config.toml
d_model = 224
n_experts = 40
d_expert = 144
lr_router = 0.00173
head_dim = 32
norm_eps = 1e-05
qk_norm = false
tie_embeddings = false
init_std_o = 0.0374
init_std_up = 0.0374
optimizer = "muon_variant"
lr_mult_down = 2.0
doc_mask = false
train_tokens = 509100000
steps = 5598
Below are experts of layer 5 (counted from 0) of a mixture-of-experts language model. Rows are named router (the router's row for the expert), gate (a neuron's input weights, with its number), up (a neuron's input weights, with its number), down (a neuron's output weights, with its number) and show model dimensions 0-223. Each number is 128 + 24 x the weight over its row's rms, rounded and kept within 0 to 255. Numbers have three digits each.
After each expert's rows: a language model's description of what the expert responds to. This comes from a sample of Wikipedia text that the model never trained on.

# expert 10
router:165117159134101075145105147099138123144102148101139163147118107140169118155145132145102134133105105128100075112096135110095149169149134109107121139147098128127111146136105130133086078157092157159158121137146095112136150167096125143112103168138107117124113098110126167160152134117139147129129138097147139115105118073106112136137138148162144131112146119167125169139129116126153128099164139117112140112086158129127147095110161134133125162115122160093126124145130167096105097156142162134178107180126115122156155138098138099117094133138100085165156080111093113154108160123135153134121080164111185156143176150145121099129156191141105096132161112141127107149151111131134138133106
gate1:120156121109109154083113118153106151168152138119141138171158103132117105130148119110161128095088134148149145120105128138133100166116116118127115110154108119114126129138155131094109096128111113145142114127124112150102131082088156133107100118133122103102166120153116138147119086112116105128119117137140143137081137115121138103163119085151139115169066118108176097144118129127113134129102106106155144111123136137129147121127126122134152147171109081147153084108133082166160097156127086162138111155133100155136148107084099126084135095148126109118113153099142110155087106111143122129140126085100117120079151167191146120103130097096088134185092117108112124126090158095122201140106
up1:116161133131111143110129136105134124170157121157125136117137112123112116152135106199122122104153110149163106127096192109164133136109127100214135103162145085111141146153126131082143121140152115108101101124074091105116142142131130123124100082109115120117143124138116111138090136130110118106091120121138128120150114119142079107132104114139144134149109116117097099183128102150161154118122141165175126165136146109127103100142143147130109071106104126097152082131114089120147091115085136124095131137135122155085128092122156167126143125127160120165176098090096125132115112143127124110139145130133153084119147150130102110115115147130139159152177084101092145109130153159148120096085
down1:142103128144090102133127131123165139110142096165120115167098113156118131110110133179133170125131154122088144128125158128119122140141143127149135086155120115119165159174143134160141164085078106129138142131131110148162107110121089163150095122156147120107140113154139154141146126139129112147114107146083093182147132157075155115111145132123102145161162099137155123133141140113146170125087144133129117119073145074092122153155120119122131158066131150121139072166122118138119085148134154154110117121083076132149101150113157136157168124100099083161156137144136101077163133140102147145149161075136097142116143113158144118123111163108133135141116130097103157130136110115127114138123
It responds to: Row-opening pipes, list dashes and field labels in infoboxes and tables, such as Coordinates, Height:, Language:, plus ″N in coordinates and (aged.

# expert 8
router:149119151094141146081098119132066132143144184112126170109125138148153126127094159129120135101116116147129170160115137147102114137118128104129138124130131098097095144131147184144101114105157119100118124104141110203145090097115164090144105090103130131135083130117126149134107081166127126100091182134117111133136124128079095114156109169112089125086148174131152096117168099102152170119134148130132108102113163151128091155113131157130129135135107081132093106072116180101149102116137121107134155149160139140134099130115136160118131146146137177151170101138128105128131150115123148146086129098135130128169135133114118150126107137174144122122133143112168128145108144158116149147122
gate0:127078137134100102122077110127094134168130113150134144114137105151148112148089135115117147129118168187124129164120126144148123135132160126134128125138146148113112092075119106092092064094065108128104122104127157145142119094130118128135161142107143088091154156120093110145148133112133158118126165127146146120110095133160143093133158155138138084129148121137141092096104119140132166114143106155150115087166118112121082103171116130094155117126099115112097128092111112133129132085122079141140152086107149142133091136097096128107140155151120127105073141094136132100170129120124137180138157089095120150134125110133137099112128133112155075122109109096145117082104130157139124164160
up0:101099169123124127105135109134102120129131139156109145126129129138089133149112118121093111084118143134123103155084117140128160115137145095094101106168170145137175118123151107088083147166122117115073096104141135136064153097098117106137107143137168085153114124112158070145126105153130124184154140122133107123135124121123153105107145141155095131127140127109107137131114104108160156098174153136147136142159122137108087100204111122150135156110136138100113131133111093130072134129128122161142170093112127114147101125135105133116124152153130104114106101065132135115139146146149145147126144093175112162112142132107142139135102140107172077143089124136145109111116187145161116149153
down0:139157132114115118160082144124142109101130170192146173167145169157118088128125123104130132141122155139146129130154094102122107090177182118142151128110134102172162139097167125117127134123136128144117132145140131105125123090121156123173154089100109132084161102139137088149139102150128149116139152125169114146060124115095151136138139104112149129139147137146177140153163121152113146133083111149141085070158090103109158092107089161129144107153107093156163135107096135149148150097115100141129133135099116140132129103132080195146104159151127128129144112140150109117130180129109108151136133118124123102173160115147119126106092139132118132121154134074139137129102123126133118133113
It responds to: Symbols, dashes and country names in chart, certification and league tables, such as $, −, —, +, Australia (ARIA).

# expert 12
router:132092174124146149158127131173122109174120161145097148151135162127146139087139166102079117109133127126118094126130150118106116141103135108112160119125136118124145134148149132132123097120102111110111161147168105131120100136128118106149146151092149108155152195150082121120129109166104134129132122168126110125122110101141152144160151171168165086140164142189138132090093127155134174175173155105125131085143120122158112143129160142096168094121134120111104141098159121130105111132153172172131119130072121129122119131153121103145098118145110152137132137117108187129135140118074118152118172152145119135083116127144154125098111129099124119136116106104156098136107105091084155122083
gate0:090116106144130119115126142157147126121142136133116127134164113091109110112090127124132108150175133114101086119099069163129129127083153105137163125161161119176149139159125141145153166153107122094121134135092159138121115154151111091117137075134077113142101129141107101138125114112154139117195134123136128103179151117169120126137163161144118127143099116115140169174093127116151154120114123112117111166139091107130145135139119131105184106158112078163122173108133150136084129082120148120138131127125153112085147147129121131100101146101113101146099156123109159118145137152126124142126129080110117139134130115164167096088117122211149085106126115163150128139154143156161139132135
up0:161113127151134144149118156110113139126149113094098120104138118145190107149103129134132132165123104138117159115098140130145145148122136097162145114131132141159120133134084069118112172133086163153141142135113148153083086116204147101137153133141121089129128123137174120142170129116126133129135081120109200080156141127134116156097154153108114140117162119130156112145149126145158105159130112141133103144163151158132148114081144137114134145118135161109113115111167105127111123111096101177154137131171169108190110146140162145124094137118149114152134126127084133126154122153098166156103105149131157120079145122119126113121081144146165114115171127189131104135142128116104132102147
down0:126159110136103118116125141100086154119114153157138159119124184142122138104116092169089167082123126118125071134175202137143117111096079120079096111123134131115089091092159170133109092176107135114117162142134107148147089106160136146117143131121137129164148095097122151142132146149106091096127160116128109138113088149150138121103161171112107147086138111109110097106115121141136158129137119107139151134140136121126153139131187095130115146149119151153129105086141139124155184114143131135102125092115101149177111099104108144137138158128094129158132141167125137117123122153156130153152086155109120127153090117143134109158129105120143146162096161108076115148116128122127116153108
It responds to: Commas fused onto or following a word at a clause or name boundary, such as Rio, | time, | Hollywood, | tomography,.

# expert 20
router:130145114177125139113145121100141073128147089138156153147119120102148098087117111121136112133123140123110148089144139120138131119125119141120135122159171149101125164123120142122088128070119109144176131158093130108107135158130139131138098128111120125127123163096151102135152114097175152093186119111163135091124109091090117146150116121127097160109102115163123143161132136140142084136133177110082128093120110121154121136085079082112106138128137129128135134118107147178109147162121124109089127113105077149127182185136161085180117165158131121124135162152108169126108130119120142149130118139111182154098143093123129130084136119163129136108076151142130137128123089131153109120098
gate0:138154111120157122102156148134099142098062154136170156159149130141109135159087142109116136101121105147155077111133099148107118160106118132107140120095131111093124179161132105135133136151158132150078114176103130126090193158072132136100162075136138141142095125137135121116099127111124108153141109117159104176120153171146106113161147184121141115165138122143132126115146133110140157164121158145154103118122123109105161126106120118123144162143122146145106075121151131172143116119153151105139143126113106119101158163111126101117123135143122148108118117154158117115127148097148137132186065106116152139082194112119147125108128099144128126153091142123090103138112129113160146139148
up0:118112173205061136098105093124122107114121133147107148166137145096095103093064102141118117159084161136162106101100155139150124124169115125105127161113102114145139139109089085112156132113158154095127183137087151124164110157100113116137095108123137154122131045110094119132110118133139116123087124127067139107148136093091141171138099110112119137141149159199132123122139105144110128096139147121147110117126127102121119153104161141134092120117149167140154121113134104127142101079148107114112134117116133124121129142131128130098072142135109126095124113111144132138134106093101149143128130112146128176110114136076112154126160125139159113133165133129139128132144111131138124154130
down0:159117112153130147151141116167154135160136137133147148129102137181093146139147126124123150120159123118115103156124097139153108175179109131143091154122095111104121146118159110135138143170137077147103133138152126082193129131162131121153145117159191134120133150138072063130167145132127133141116115106155121170119105124157126158148161123109151154160137128115120108166100094148153128149095139138102104111131102137165145131115136136099078094138149093152123121100097127123149114093159138133124100164145087108123112147151197161127108125126085120137153123102135097128112089141133119112139115117164139137100152080120128176119110123144161130160123099143127113104171175151109117133151
It responds to: Pipe separators between numeric cells in election results and other data tables, plus semicolons in list fields.

# expert 13
router:125148123124156129110095116147130112172079181127124076095106154120077106118146131077144101167160111143111143142108113118120083120133115164115103103132118102111075135128118098107137094098091107117121137106125123160118145145092091113131127102082142118130131118092110115137085128150113094117126133149093128092133128162126128142099131152126083137178106139159154094142148136097104169149145107126122146133145123134137132163110121198089111131145091100144098114144138140109193133112170095088131155129107131126128102135165125122135110149136147167118124119153149103123132097138150121116167100184111108109168145145165133153160102132124121122162123163139132144117161157126129184117094
gate1:159142149128108126131110116130167132131142119141128117141129138177133150109136090155130142135129119088132117107101139127114105160121112125148139100139130103132113124110137155139165103140142105131070118133145098156122113130094110131129121131117133114097154120088079171135143157126122105124142104076162142116089123141127141091161121128106115102136191176126123089181157112161126129118161142185168105113139129144137107159167131154110119137119123093136121154116168109163155090144115134091143166141102126117130120143075120183150099125097132126163109119093158114192118097138119103155105134132138181074127121105135119109107136168114137105117181086072086123147112096133093153131122
up1:093095128151133124121165130113146158107103098147132068086131121145124112187126121104148124141145110126166107085133085141115126130101145167127172120140167107117136121117138133082167083169110107129154130133111123176133103154133142119101140142116155143144121136096059152114139133185126093146129111085153107107112145146150166112133116159163134108171091113131145131141183154148108089114129115148103112121133158127103159097085110111103107101100107094137120106129122074118156166118067096163140118144136168149079108108104151105136132146114111143121146152104127148144108120130103134104138093122132149122125127126153164107131096096114113126104128093103133107071124138125131112113106
down1:143095135121110117142100134108141126113137139147135125149115156126131092160102137147090139113145141124140099099108136118116077150120139142064131173141097168101123128106138120151151174164133101104095100130113150131147147114110105130114117154153110149130144111169152158154110143121093121112129128121097092123156096095137103138136131109154182134095123128106070112129101085187162141147112122093142114145115109156095136154128117153161127132141140151156103155120127129170139146139141118145138100120115149167149148155128143135160124137192095156114170132140126152187162127149103115142143128097095131099148100083130129177153156163059115125116127180106136149102101105140084136134161
It responds to: First tokens of values after pipes or colons in review tables and infoboxes, such as F(amitsu), X(box), /10 ratings, genre entries.

# expert 0
router:096152107094126152121105135135115142080099143116141146076082131139108093128146122109119151152155114124114120150159123118155102145137095156163116097134114134124108108073133104129127136137140101120144116084123159152156105115073131124084099128109160156140130114126112112100143117162110105098132147119176100121056102157098107176101154138115116143080124133121137116174157100134160155132134100127167090139143161143175084108099114151141094125158105091159107136158156154120127112179139097150124107131156142159112108110110145100094109125126161125087147127096136109072130121131151162173165124138146156166115120085119137160150144159120122144146107127149157131130140124130158132142113
gate0:081127110113161144137152161133081123104108135143130134116107180152135139116149144131166119112117150111134125172137108154107135118126088122090155105137154138144086137134109111096143103152099185101165096125105136140105131157119119147087120100069138097157121104135103090103169139121068108091104136111096122121138128146141120154105087125145096135137119127146125129124136071118154135137136109164121154095153109103095123138113113162150132172091168138117127141185130083144100125158142145125127112135129197108138115097123122163119096094144135124120121135152142116077138121118096128134121115144116101109151097151154159183128141145122101142114094127089131157162110123114178177102114
up0:132127152113109112120138132068102147118119157126141145130124114118112112119131088124125116126148145154130115141115124132099123105168109181127113174121130170153082171107081168114118111190146165114142120124135147160107113136081119126128156101135176141125150142128089146128142120123144142117144152141106106128109151109129135097107114148105084141103136125165143124142129115103095188097171153123115161132146107155110092112156134151139129135165166149089127155096128141122125202151126118115091123120135177125136148157097088150081170112152109115138138175110108109184114149132138119172107148130121136123151106086194149108143110169110133157114121132152099115101123098128142124165117
down0:151138095120104112118105161150159089188113122123108104118120111121129125119123145130102133129118107147136121149121128160103151117103135112109106098155123122157102137112142132120155135122157153113129158128119142175120087101140129120111081138166099078139124164110124147122171133101150141124148138100098087130135154142141122123115112164107130102088144147129112078140111110147134157172167123124119117097109132163147222119077170122150152104138106117110130126140113155160116137128139155105117167094135117138069104150100148138128139146144113152196118139117133104177102137125145133103123143141131163101182139127110135109105126190121129197155130143136113129171125106105097123145179
It responds to: Column headers and short cells in sports and election tables, such as Pts, GA, Date, Votes, Candidate, %.

# expert 34
router:111113135094180125138126145141151122090166101124129086134141161140165156151132148164140127090154167120120157092096127084160092148126145112141114118126098144147154158136150186149143108153134138137093142127153090105150126115162151171132094129142159100159123108106147122122126095135042115145126097148117110143163113133118135102125097125157113115129145117149167115121109133127102124144200109120083114122139119117133165164137161102154103107119141103132119147099143114131134144119151100164116085079107145119094119120151086161135164123147143136093147093121094106088098127125131130119159108158152149113126142148081092120160156146138166126087146130133166128113124143105170149113137
gate0:153136115128151117151121151120130096131148121069110132133174128134148097068149102135105126122120149134130138110080126075179116094078105135136100169125129137127137070085110114125152068175100100144151143128120120141152083117137122169146117124141166127146148135133141116143120102091128133146124114111113151136102122151157128146140088119163123107108120188111124184140122149175167186139129148170139122138115146182131125126132128120173121120150165139119118153100116156132117146126139124159083115126102101092110142126109138111114115146122142170132111151114110113167127120108096081120145129185151136128128142136112147119105138136092145094141155115112139168112101076088122163115152
up0:146125149111110148142097130136160131123117131083106115121113121145135155114135142117077168111104138125099130098128144118101108141103153128113103124126170124119144108115149066112086110150120103110105134125167124109105143145125166112105120178156175130130158147143121124095141112143121110119181118098142170176130128130138135062168124106125148130136128140161091132114098104098143130118174158161153130138150103124120159113169163146160100184128104160121093118138140112124161157103135186130099129115146112073154110149142109100131131101082043103113113096107098131134119161149108106131124126156149105116108142149150146118146131186094147114142141100120175103128144145125132102120147
down0:179109121115115133149104116127144154138121137153083151119126136121094113133155127142151106108130123133116130113140130117142089128106126129098087106112168099129106090144092076109099102123143109164066135119144130120148096176137115151145115066181184123100137135070102130119110110106115113106118116132099144093106121132161160158130138206149128129147095102148132142143151105123105124159130094178109134106132134136162125127085112162141103143104117122120139122132158132117100099150147162087136119148126102132157110102106126103082115115114158130106120174138120099143102157137129141152115119132134083129109141163110062094152148163124140138104143085136180153120098127145136101162118
It responds to: Opening pieces of longer words, mostly Latin prefixes, such as un, pro, con, inter, re, sub, as in inter-ests, sub-urban.

# expert 6
router:137120130126086117176133125114131129146107132093135138101136174138110129150129118138126103123115114121149122144118124141132129133130151108136134113159117110118134156105149128119106063129158127149148095154107106128142132164123145128130095087137131129148116089093093155122094149137117068150142132123110149114097131124104131126099109118111152138125157132137128140172101152136161129115137149150096114114087142127075138079126139160136154144125106161119148108154078124087119138129103106168152121159118141118102120110094090145112143153119097143118165109140110132172145092114145143110115071167108174152096230141177110104176171158125109112124167119124093105158173085095143102130122
gate1:134127145139101146104093175122175142165162155159109124123095112092122125096097145105121125114147114121167154138142111149150130119162153135104148134130141155129127144121136126124155147101128165138119113078131164096132144168149154084088101105110097134114186106119130101108105082072123092105106085099162150121127129123142146127147123147158127122161171084099147089152115123086103115084146167142128144154130168138119136190085131142156098137106098105122139135090119124094133131110071117111114137143127121153148141152134143144115105111104146110105132102161082168113139134125090113126134189179112131130131150106124130169164106139132160127163101117122119142125110098127148132121099
up1:164106145122137128131109221135173099117158092180145122133141118112173123131125165072117146134134103142146138128170116130162165135206120141096145143121114124134151129120122090120098151106101124114115087110120154142139096159146166122063154133092104160132126123120107123136125075084123074110097118123140146196090105134121091117110137152109139164154124134171180091155126112162090099123143144118104150110140140132094137129121147136133124117140122126154127131097124127091128079109122122132125128112112147148142130124107124124139110105120125102110123105140105143068139113152110148148158100138096164180116114117093135138120123119130133113127114110121128162141104151105128145119087
down1:176113180118089094122130134164115125135152129108133164128108145128186142175157143144160148170104082100135113163073141155103135120112128170104144129086164122104142142120150160168100139134138145139122150122130139115124143100092132139143135177111166092098138111159142174070071114139106139158113135099101135096121097170121107140154096095155114179114142113148134101131133156156105122119143170123131139113146119104169161099103139132102140141155152105156143117151112114111129097131091136142120124125102148118126145123105133151132112095152106156148103144111156160126157177122155129129144134127075111100121109113130098171091145139134126172134136147128104096166165120103114138121122
It responds to: Line breaks before headings, paragraphs and table divider rows, and dashes starting infobox lines in film credits such as Edited by, Music by.

# expert 3
router:145128121124144108174136155092122102173122095084087091119159123156160110119080128106134131160150137116093133104147140125094139119155107135141129088129114156134179123139128147126147159096129106125129143089117104133097138085148149116157157103092141124172119135140125101156128148115141158113083155113117119165179118135149059148120092120172119151144128116108109124101118155116111075096119135112107121125152095073096116090128127092149080104132103137096106119119115102150121134161100127113115145105133175087109143125137077116098147115093157120114105131150120096139132139086147101104130117116132124154112115080091144141178121108141128119124112131143141191137126132149182130120147
gate1:096116117089165104118116084129116094127165118121104084117158108102132131078095134099120125170169148096137107128101120114122129121122128129095123141196116100105153119130131136143136146138086097100136118114136099106117160125112105143087103125130119111092121123147134160083087128129116109149095103101142141133142134113154139158119152049142164115141124147108111116160153131080112123161123114126135113104160138135129142126128134113093090111113135140073114119163129129134091190168133126141104147151103141137146141158110128128118132151160185184139143122107105108114161108112130130110113128151122144121159107123114173163155173107100130154107199085098101151116130167115133132102154
up1:123092131129107156123113093098113138148164151149104134130144100105139139082136136119134115160154162147117102132165099136151097139160155134119157122153080172078174129138160157135131141118119118128162130123151134145150155140176131137128085119133122125147130141141154127127137108122145148135103092098137117185168092154122162126134132107163202139105155115187194106092123140100164104072143129162153138146132191119140111081126109126143106124153111155101143091179097139137156129097148072139142138119140135123109132151111097126119122113124098154140125104102125116091129104141141140125117094131195101139125123134122148152149150076138163124156144133102136130126144137132152114131112
down1:113104123094123128143179158119110101136139112117147095095129144090117142118110092144152119149122134129139154102138135162132125134169109131127096124175140164106132115079168142140107132103081116129137104144152128147097144156138139114128130132156163144121203125128112195128142158132075162147122119135116106132119148149129114137139156156160092127111128100140112145111125159107143092121117133172132124112089152131183129125118142134154100105095103127117085139143170124149092125110111118150101151155110067168189150171125159146129104152120136156178134153094154110106103086136169161151120129133107100122160165084084118113115182122120120111133156115125117119144099114125114096131119
It responds to: Word-piece stems inside common English words, often after a split first letter, before suffixes like -ing, -ed, -ation: gr-at-itude, v-oc-als, welcom-ed.

# expert 32
router:115120127151125116135121142147107153096097134131138149173128110077098126142100136140117105152121100162137132159156135129140146148109126146119172114179116145127127128129123090107072128132139141130169125151123116148174181097156114119148179113076154150122136133106146120153103110148120114101124143098099143117125107119104137120154125154155129119123089104125153105171131131145117128148121110124139158106132149097139108163126156109117103139116125100109154163173145081149153156137122111093119119095141122150083184127103126090101156170143136154126183112088157107118096103135186084112075105140124099090150086160118123112131118107127148159113138151099097162094162116173089107112128
gate1:137115145145101141086078099122165133171125126146099166149148080120167107100154132113150133131130122180131132125172129122085127129132140111144175077133156100137164138099146109142144111135123100116081113108151132115135098102128100110166144108087143175138129165114142113108127143146118126106140118116166176117119099121169142146095174134107121087165117124125140098162102113135105123153144173136145110131143157124140084136141142173093105130108151079104140093143094124104145086151141108100158114146104139108112122151087114149118111090136123089094155115108133128145139109148177099136141120149112110164126185115114108163173140113138128086151108108160143144145125120098110093107115
up1:155172153145116134100113111110116165142134150099122134163104145074110095119166145139114150145116167174130124182178131150078143140151149136121128078157095121132106107099142097155130102099136125153071148137132119098158104097160146148140148108122153115127106118147159112127136105146122086130117154118151110115101150157118180110110138129113132123156109143114132098190157125108163092142171159148156051126151161110124126125184152148096136153140160158091125118177122094130139119180149122093152140152126096158135126149144141135116137085117126101114133146088087132122146152109133155123124128104123139132122095112096158134162172115129134114102135147118106155117135130115108140120140
down1:126080128070091135120139146146062172143138116161118117126107107116143141154127175106145107165117135103088179114173167108155135136162161129123141128156141137068112173153107083174117137143168138153161107148132105135119114173147171146171125134155102113150146150108140138096122115152139109128147120137102095081155122115150159106093111141141114098110127156127130118158092153133130124133119157147150099149172128099143149093149134127134113113122130140152074120153127117144112128123137116106106124123163134117149107142125172151151117112106160125172110164164145145101183088118123160143162108139146112120113154138162147121115117087130144128098079121111108133109152157100127162138121
It responds to: Single letter or consonant-cluster tokens beginning a split word, often proper names, such as G(erais), B(alkans), b(out), sh(rublands).

# expert 11
router:176116095142102176131167113146135102148131099114123094095130131110130137129121098081125096097100106108125111156128122136142112119093151129108153099142121146188138168131115090113170132175142138102162132107091109160165090119147138069131151138144164177133087133146136091162108096109118107114158116140150089150098125140158156095128116176098128150105146145083141117092144102076104101145136164126135106126074064124135118124111140141085103112146134095163147101162098106100132091097123116111147132129084072114131141132097126141106142089124109134132128109123138138119122127126121150118133093143158111119131114112129139095127094148159138167132098109124102163137117115103126130144127
gate0:163171121125109157123113098141134129132153120126123146113073094145144128145142146147182117087092108126129110130122170164164095138101094126127163120154109160137152137120099168171121091160096128129134103161131169114127094169098131104089105119124129142154079121089160112089133119101188105132128084148138089166149149121130115102102105131089140101113113145108103125091119127105116192135134142139156140124124091129110117128127147143143124152114083114141160103148120145143148140101123110113114123139112131141129104134057137119123110135151178126123129110107146121146121154139131092137138084115166162118068142053130158123136141117098108130122130118146105167092138131152156130145155
up0:155145136138186117058140132155124141109127109150124118110064124167161094131124180142132092133142102095188114134104131148130064136148129120126142090134161146132072153154118097115119103123179107104142104113107141117129109136133097133136142126136127110157123120132113153125113119132097112115115167151096127108110120139070101105131148138144124076105110145123115143099100144119145146167134115153113117146092158080133125085108132134139125137167166124153107145168122128170142135082127105174115116134146108129108139152098124129149145116113176150173133115150125102147176118114118104071140083101114113161141103071136123157121154141133118141141139113114097109115155105151123128167145
down0:132138133116152129083093103127153101090138151140125103100151097130117143162181146097149140122104124145144120142103131150137131111126091122159146117157122164137151161135140139142190120163094123195154114120113123120120163132128143167127141138134119119128115129141098170177108131137103086103102132168126140093155165109117154183124147128147090073142149157111178128106137101150160124162105135139126176128112116150099105142119122108143169102133109136139191147143111134137109090128131156145143131129136128121126132165119131121199075172086115133131113117158115135143160103145111101106176110083112158098111125111105097130110145117137098122104115141119126159079116134134142158092112
It responds to: Function words and adjectives in descriptions of buildings and materials, especially architecture: a slate roof with raised gables, chamfered, brick, white.

# expert 1
router:115147135150145149084138099098116203120142130176134141109094134124107169130132094128141152130110115115119102152150113143115149104089148152150125188155166130130121103115098118102178082154152113146152135118136132147108133131096091120107178124183166154121129170121159131107171130123147145146108078143143124149117141119162135126142113137130128152110122168124099176074079120147184123125120112154136134125136147142156170105166123167123114086143132135148146094099121143144114103160145161105123129156121130136147089120099153126096120111144107138155175148130120140130151127134126131081136091117153090140112124091134140100123097153073158132108128094160143125114143117133134157133179
gate0:150118088133106141135165110145144107111086065119119168111088131126103145078130137133134136100156137146166150134100092155132103119147157081137097136104135137142179156111096150143158133115137129126119094141090152135140071156148152130134189161122168131140111115154160105150106102096105124127115116081113114082134100110119105122160117110129145110119202137139112111169167149174139102144119119144148131123146152096104102133170118107131139118108150109112076120155129143122126106134115173133165110151104112133105133143131136154090150125149131127133119125169103152137084105108111134148132113122121086123138153149083131119131146179119094134171103165154127175141139139162115145130157
up0:093109073174107118126155112105136125139116096116101161101121157132110147091092142130176124104105120160131132096117106142121105135120175112111131151146115122116115122134098107149158099132112128080137120159159113119150092124097133142159178159094135074109127082150151153112145113104099126157114156090150139115134105073116183159144103115147115140146151148145105112138113141140158119126142140113110147101133133116082123102172162171081162143131138111119099140129127141181118153123143134167109149104163122099108138143132161151149123156166141159160146117148097166158092130097107146131114097119144147096113123155161101092116117163115132109162170172125140125133154135157160091111125
down0:122114130126118116126132108130101112128130115086090098090137123146112129169117151128154114158110127128103108142145139106110098154135132135127166117082124097147159090099144133164134157125135110094119124143132138128111142142135128098120120133133165131096130134120143165120125054158087140095134107166151090118176133156133079138097160176119131117169116120119103138139115081104143144104175087105147103110133083188134155102127143151113157151160078124102141158107098123153135111134109131070101142152128122111134180079107132123104104113117143103174145102125116113149119118117164169154131125116141144129147140094140134088108148114132090176160142120139145159160129184129169139151163
It responds to: Past participles and main verbs after was/were/he, often passive, in biographies and ship histories, such as launched, promoted, built, became.

# expert 30
router:153137142144144092088119090109127170136135144133148147111137150133096141102146132112136139125095150128137105149137135151108134105100160133122141172144168112144116091136094139087189086167143148124139130107085129112073100137154137125111178112157139136090124145146131118140145161083153137155101087119160139125115144142175122133134171104114153151127176146138135151125102160094167131140105131152112150108115141135134160114186115192148103096106145146130122080108082154148121101161146079117116100154130129149156132105133143133132094076133105102120140113111112166113172100090150133125139094111135102102130117087132152090144107108108140125099142107136164150129120141139162123134174
gate1:130120137076091163135095127136128139137111085141172146116144126148146083155131128117136055106063155124167137113106199157133121123103143134150141146109102152149129118157143155117137140140133101140096100156130119118095108117117119138205122109115164104143143099161115150122125105126108148175136123113117120133165122114130165139153128093167136084114144134119114127109132116180109111158130148124068127103128153122108132158117137134129128153105121099172141146101114129141157149169114131137099070102099109125192110162111139108169142147171168136109149104142130124120117147098136122100145129140100129151141102159099116105163119107117133139102128155152114092148119102110146159086135
up1:153172122079130140140142149100112114087134120158142117113140093113134148109140119127125137158094112107118132080097119104186121117171071155117120135126152094130117143133127101149145175144135128156128151123171106171128158156143161118146145110101154119139141137122145144144149091141141143197122103134124138095150104133150097123100115094131158140118128152134168137126130104157094133178133144158120144117124125097135138141133151120122113160111085137159147159137092161149135150174099088084111097125149087141112129148137089071153157106111120105123153139166113168129125128090131162096135078152113161131134135173070141126140133136092147125093118119146089122155106083096125152123124
down1:145109138150135150124116144129093111140150120121161125100168113137096153109106143114095154092120137113160123150166083122107152107134159117127116161141143115129182083125146111137144094090112103134143096133123151114171160135132084162124132105133119131106106133143116125130139161148116126132109114136123122131167119155112100117147146144107076128077111115154120133140141107157149136140142112161123119176115155080111123083157165070101093136143182102078110139116164112135112133122148131122117134101178131141110106161104097136140118142086067167152114161122086114105094091137119084136122103064155139088123153149155127137121170159097116103154152125121113108134086129110155151149105
It responds to: Verb endings and following prepositions in narrative prose and plot summaries, such as sacrif-ices, tries to, worked, returned, involved with, against.

# expert 18
router:138119147135100140143156119142162095131122082132162114140135149153160126088131120084128095140158152170116115114128157117135162088157134077146117155153104131132119156124107134165085087153114095073109123126165107175121102117103104141066125176150086170133110115115118136156129095127157100109092166175116090132093162144085121165119165130153107128099146116130114130083160121151115173196132160123122119137125145098120129171133139128147138169084146179123114099150092180136132139142128149130170125115142124114157101139148117111151135099129131107118153129157131134096117135133127134131158119180099149144139131136125131117101122140122142113143138115093151118144097130168106138131145
gate1:147126073089169143158152146111101121108122086161092119111116186087098126115185166094119142108106105143160128126144114141138129148069164133127133137130109109142146162082117157133133137105089127179148124127158138139107098145149122151170109149137136163129150134165105132162104095143140115132096142156155127119123125103120147128135126079117120103175130167095175167099107119132126144095113143149129141163106100103126167125125131148081123067128148089162099146135126113134112101135190106121139114110131144106191122114107116069103138119105142124133108151122108135119128114120138130141129126131123137099137142103091097105108101099114170104154132115142158140123149151114161151102154
up1:135129175146131130093133125164096107127111161091149180121120103112122128140147132094130103134125151153119095141100137079128141103101142146134130105186174123120102126115128132101138080126124152097096126109152198144107160117115105154146077127144091162119110133114099118147153108146137107127116143149112068130140150131173092125129086098156124141154142137148113098115123125117119168142128118116107063112124127131079125132109094138151129056128094127088150113118105167151116131158094112130133144128119105119130152110135102119140147149114104076141138092095098120111130174160126124099139111130133115068110149138137104090147157110100096175121116102128148126126126125133097150175158
down1:170150157198138104185130104097114132106122118113123136166091125193138123123152161142129136133112106096147140116151110156097149135135126089148127137157150162150157112133185137120161113143102119105109141125144145121145109155097135109160148100114133141131113105123127105170112143108145093145140101137122133131084088132101140145125119131117158123107142161122135151119124161134110148135126167026128169112119098128088128132135115103140146113155134143119115114108135116123084119101137121114115104150134087128129106120160114119173118137073142110116087166117123134091106147141113150136085197096145099126121117136145109125147111123132129081112132127076167110155178149140150100125158
It responds to: Number pieces and cells in statistical tables and infoboxes, such as (1, before elevation feet, 24, in crowds, Votes, population, median.

# expert 16
router:129110114157156066114087170120135134086105150122111093141114093114167096145154122149145125139140123146146150095126155118155112121126133120124136107138117151131168137152149153159125120152079114112131125162131123129132137114159146152114131162114122109126129115096131146134104123162133110125134135129096153111139121141131127112121121133159087133173139114165145121167174165144109066094117124115155119182135145090121147124106174069120102104095143122167164143129116162112156126121126117163119119077134121133093137100099112131163124123158122132123144165099118086121125131154113107116095078114152152097134160124111110166171161064114131116102174103136161139104127150195081155118152
gate0:119169144112098167149136106080160160093106099159131121132156099149133139113150119148130155111133131149147144105105116072183179115119124109150110091142154114144127147129137116084096100105147107138105124098120100124171114137106128171144083145098152109097145156086139090153148067140156135130096137118102112121106104132141101134096131114112088127160136154137139168158092111094172135129125124112121131129157141130112105132111104090068121121084145109162149107104134139140137146133145106133144082142153143109121099124068110123120115152163141120132148117112135149129141113139161101098142168121140097080121146091082107116133107079143127151126137148119134108133093135118112104155190
up0:162128141146131115122098135051081107119093151154166104113142116134132137111134103115119138149117179149117103119100140093141139140095107137107156144140098137136151105101156127147095099114153138155098120147122093116153126156097109117109087138148114074134112099096139120139119119107116117110082163100122126171178117148087125097111131170142101144149143122121097130143100124153132134125137169136130103139127126112125092098130123080074126144060162135131102114137093154090132127144134099153139114115118114128131135100103142121141091090132171079083124115146106165152153126137122117132095124166118172166132127117084108074148110128104135151115128164125119074144119136164083119141146
down0:107125166126143129097123101106088124119107126116084145142139098137101119152146109112173114107139134147105122162164114113132121129106116131130151162076130116148108136078147145109091123119149157165127154127089099141112128118150129142131097144140149183118097122165088063134104136087110122088120110169169171096132125156086176097052089066092148193128112149122113110133098085155151096116121123163092116113160133141124136144145094136120130144119143119123147143112144149148111133124118115076139118105108119136133147174154093160145100161134161136137109149158127150146119145123104101159140106119138121128137127145125151125153088134109133099116140127131110118123138096134141190139138
It responds to: Opening fragments of split common words after an article or space, such as tr(end), comp(uting), sc(ience), dist(inguished).